Experts of a small language model: a variant of Adam for the experts.
Below are experts of layer 5 (counted from 0) of a mixture-of-experts language model. Rows are named router (the router's row for the expert), gate (a neuron's input weights, with its number), up (a neuron's input weights, with its number) and show model dimensions 0-127. Each number is 50 + 10 x the weight over its row's rms, rounded and kept within 0 to 99.
Before each expert's rows: a language model's description of what the expert responds to. This comes from a sample of Wikipedia text that the model never trained on.

# expert 39
What it handles: Table and layout markup. Table bars, separator rows, line breaks and == heading marks that end cells, rows, lines or sentences in tables and section headings.
router:53 48 55 53 58 64 33 58 55 49 55 47 70 57 51 52 61 59 45 51 27 58 74 69 43 42 39 43 30 61 56 52 50 45 61 62 52 44 47 60 47 57 55 39 71 56 46 60 41 60 40 59 47 56 54 36 47 48 52 44 40 38 55 59 56 65 49 68 65 50 34 42 49 55 27 68 51 53 54 48 53 46 48 62 62 45 77 61 60 47 51 44 60 39 60 44 56 60 61 57 49 46 68 47 58 56 55 55 59 38 44 53 62 67 51 43 58 37 52 41 49 48 34 62 40 58 67 68
gate1:60 48 61 55 50 44 44 68 50 53 46 33 41 54 45 49 51 49 48 57 56 62 49 66 60 19 45 49 42 45 67 58 53 48 61 51 38 35 46 66 39 59 38 28 50 47 55 69 59 61 46 29 51 67 51 50 64 44 54 55 61 48 45 51 59 60 61 38 50 59 31 60 57 48 56 73 47 54 38 43 51 51 82 59 66 51 36 47 48 45 55 52 50 50 51 48 40 46 47 29 51 67 43 51 43 45 46 49 51 47 41 67 52 41 51 61 47 45 33 48 61 49 31 58 52 37 37 56
up1:41 36 41 45 34 39 55 36 52 64 61 55 53 39 42 34 48 38 65 36 56 55 47 55 36 57 47 37 31 52 41 40 48 35 40 46 46 50 54 62 61 30 37 53 67 40 50 53 52 64 52 53 44 58 46 48 43 63 58 50 41 57 62 53 61 59 55 47 62 67 70 79 62 44 64 38 50 54 52 57 27 58 32 43 56 50 43 56 56 56 49 74 37 52 51 53 41 58 47 68 43 43 46 55 50 33 63 41 52 59 54 40 52 69 53 47 41 38 39 58 60 43 56 44 50 45 39 53

# expert 11
What it handles: Foreign surname endings. Middle and final pieces of foreign, especially Slavic, Nordic, Turkish or German names, such as -ski, -berg, -ić, -ova, Günd(ü)z.
router:45 53 55 59 66 56 53 53 49 47 57 40 72 57 53 43 63 59 43 55 41 58 43 55 52 42 39 41 33 58 50 37 60 55 63 47 53 34 49 61 53 59 60 42 46 55 61 61 37 68 38 62 49 44 59 59 52 46 45 48 44 51 54 69 63 73 42 55 64 49 37 25 61 66 40 48 47 42 53 48 65 56 66 38 39 45 67 60 49 41 43 40 43 26 64 41 61 51 58 63 43 43 51 27 63 47 43 51 51 35 37 52 64 66 52 48 65 43 46 41 50 58 39 46 35 56 53 53
gate0:68 46 53 56 45 46 50 42 47 45 49 54 44 27 34 43 54 75 32 62 54 37 50 43 42 64 45 48 49 44 55 37 47 29 52 43 58 47 52 43 55 56 54 52 50 43 38 66 29 49 50 30 40 46 58 57 54 56 61 55 27 35 40 52 64 66 55 39 42 40 39 46 72 61 38 44 65 56 52 49 44 45 61 57 51 37 45 50 50 61 45 65 38 45 43 46 58 45 46 45 36 58 56 54 45 50 43 47 50 59 39 57 50 55 52 67 52 68 64 70 25 41 49 41 54 56 36 35
up0:37 65 32 52 44 49 53 60 60 56 50 52 40 51 41 47 29 56 34 48 55 21 48 64 32 45 59 49 51 39 47 39 53 42 57 50 40 45 41 58 58 45 47 51 59 45 46 55 58 50 48 46 50 41 27 41 38 46 42 50 40 38 61 71 41 60 48 49 48 53 47 52 45 47 56 63 49 30 53 52 39 44 40 45 42 35 56 49 53 57 45 66 47 43 58 60 43 51 53 48 51 42 31 40 41 70 53 58 44 47 50 73 26 38 42 53 60 43 39 68 61 57 67 35 25 57 61 44

# expert 7
What it handles: Digits in tables. Digits, score pieces and separators in numeric tables, results and ISBNs, such as –3, 8%, final ISBN check digits, pipe cells.
router:50 66 46 53 57 55 41 65 52 46 53 45 64 72 49 55 64 63 39 55 37 56 50 59 39 55 30 49 35 48 61 38 57 52 52 54 56 37 55 65 35 63 48 42 67 64 44 52 38 50 51 63 55 52 51 45 52 38 46 42 31 43 66 67 44 61 49 60 67 52 34 35 53 52 55 49 48 49 57 57 60 49 58 60 57 38 70 68 60 42 43 39 57 41 60 47 64 71 45 54 47 30 49 36 57 63 44 63 59 37 48 53 64 47 46 34 53 41 55 38 46 56 47 65 37 56 57 67
gate1:63 58 56 49 68 51 61 39 32 53 33 36 51 64 38 45 61 43 56 44 50 44 52 73 46 66 42 52 60 52 60 56 47 35 38 51 59 51 68 56 47 49 32 47 52 37 54 65 51 36 50 43 52 45 32 35 37 34 52 51 40 64 47 37 52 52 44 29 54 54 56 50 51 56 52 39 61 62 56 47 52 56 38 59 43 47 66 55 41 58 41 48 62 49 53 78 47 23 61 57 62 46 64 59 55 50 49 42 56 59 45 46 43 48 55 46 25 56 62 55 37 50 53 49 66 68 53 53
up1:44 44 55 59 38 61 31 61 68 55 53 71 45 47 51 63 39 67 46 67 44 43 48 35 43 50 53 55 35 39 47 42 58 68 55 52 44 55 43 65 59 47 50 54 42 54 35 42 42 62 55 63 62 44 52 52 60 61 37 53 46 34 44 57 49 47 56 78 32 60 54 59 60 43 39 66 33 41 47 45 48 30 47 45 65 60 50 53 43 43 52 44 47 54 32 33 58 68 41 45 39 64 30 40 55 37 50 48 50 43 55 41 58 57 35 42 62 44 41 59 69 57 49 50 48 36 58 45

# expert 49
What it handles: South Asian, Arabic name pieces. Middle pieces of South Asian, Arabic and other foreign names and places, such as Muham-ad, Mah-d-ia, Khom-as, Par-uth-iveeran, plus Edward, Thomas.
router:47 52 37 49 57 60 49 49 67 68 46 36 63 61 58 42 63 56 34 63 44 61 73 50 54 39 30 39 46 53 58 48 48 55 54 56 55 41 60 50 46 64 64 48 46 55 52 58 41 68 26 46 60 52 50 57 48 52 36 42 50 51 52 53 54 59 34 54 65 45 47 44 63 68 44 58 44 40 61 42 72 46 61 45 48 44 66 70 43 45 48 35 37 44 67 54 71 52 56 51 52 44 47 34 66 53 55 57 63 41 35 49 59 69 50 46 72 39 52 40 47 38 49 50 45 59 45 59
gate0:66 30 48 16 64 71 53 64 47 50 49 49 43 50 40 52 45 57 60 48 56 60 45 51 49 68 58 54 51 52 67 56 33 54 51 56 48 65 53 46 49 55 41 58 46 52 49 50 58 41 58 50 51 80 52 35 54 55 58 50 46 42 45 41 61 57 48 48 49 54 53 55 38 64 43 68 42 34 66 67 50 46 55 52 53 44 47 47 59 64 55 67 38 59 68 43 41 57 67 44 51 45 53 59 57 73 73 58 48 46 48 46 43 58 64 56 60 45 60 39 46 30 59 51 69 44 50 49
up0:34 63 47 75 40 40 39 59 60 51 57 51 52 58 38 55 40 44 52 49 39 34 58 57 50 49 57 43 70 61 52 52 53 40 48 38 44 58 33 66 42 49 61 60 53 44 57 64 73 62 49 48 56 40 45 38 35 31 46 69 66 70 53 56 46 38 60 47 45 47 49 61 49 40 63 54 56 41 45 35 39 52 40 38 39 64 54 48 54 27 54 38 48 64 39 56 49 53 42 42 40 47 56 59 61 40 53 50 53 57 42 63 56 38 29 43 34 48 58 67 70 46 54 55 49 47 47 57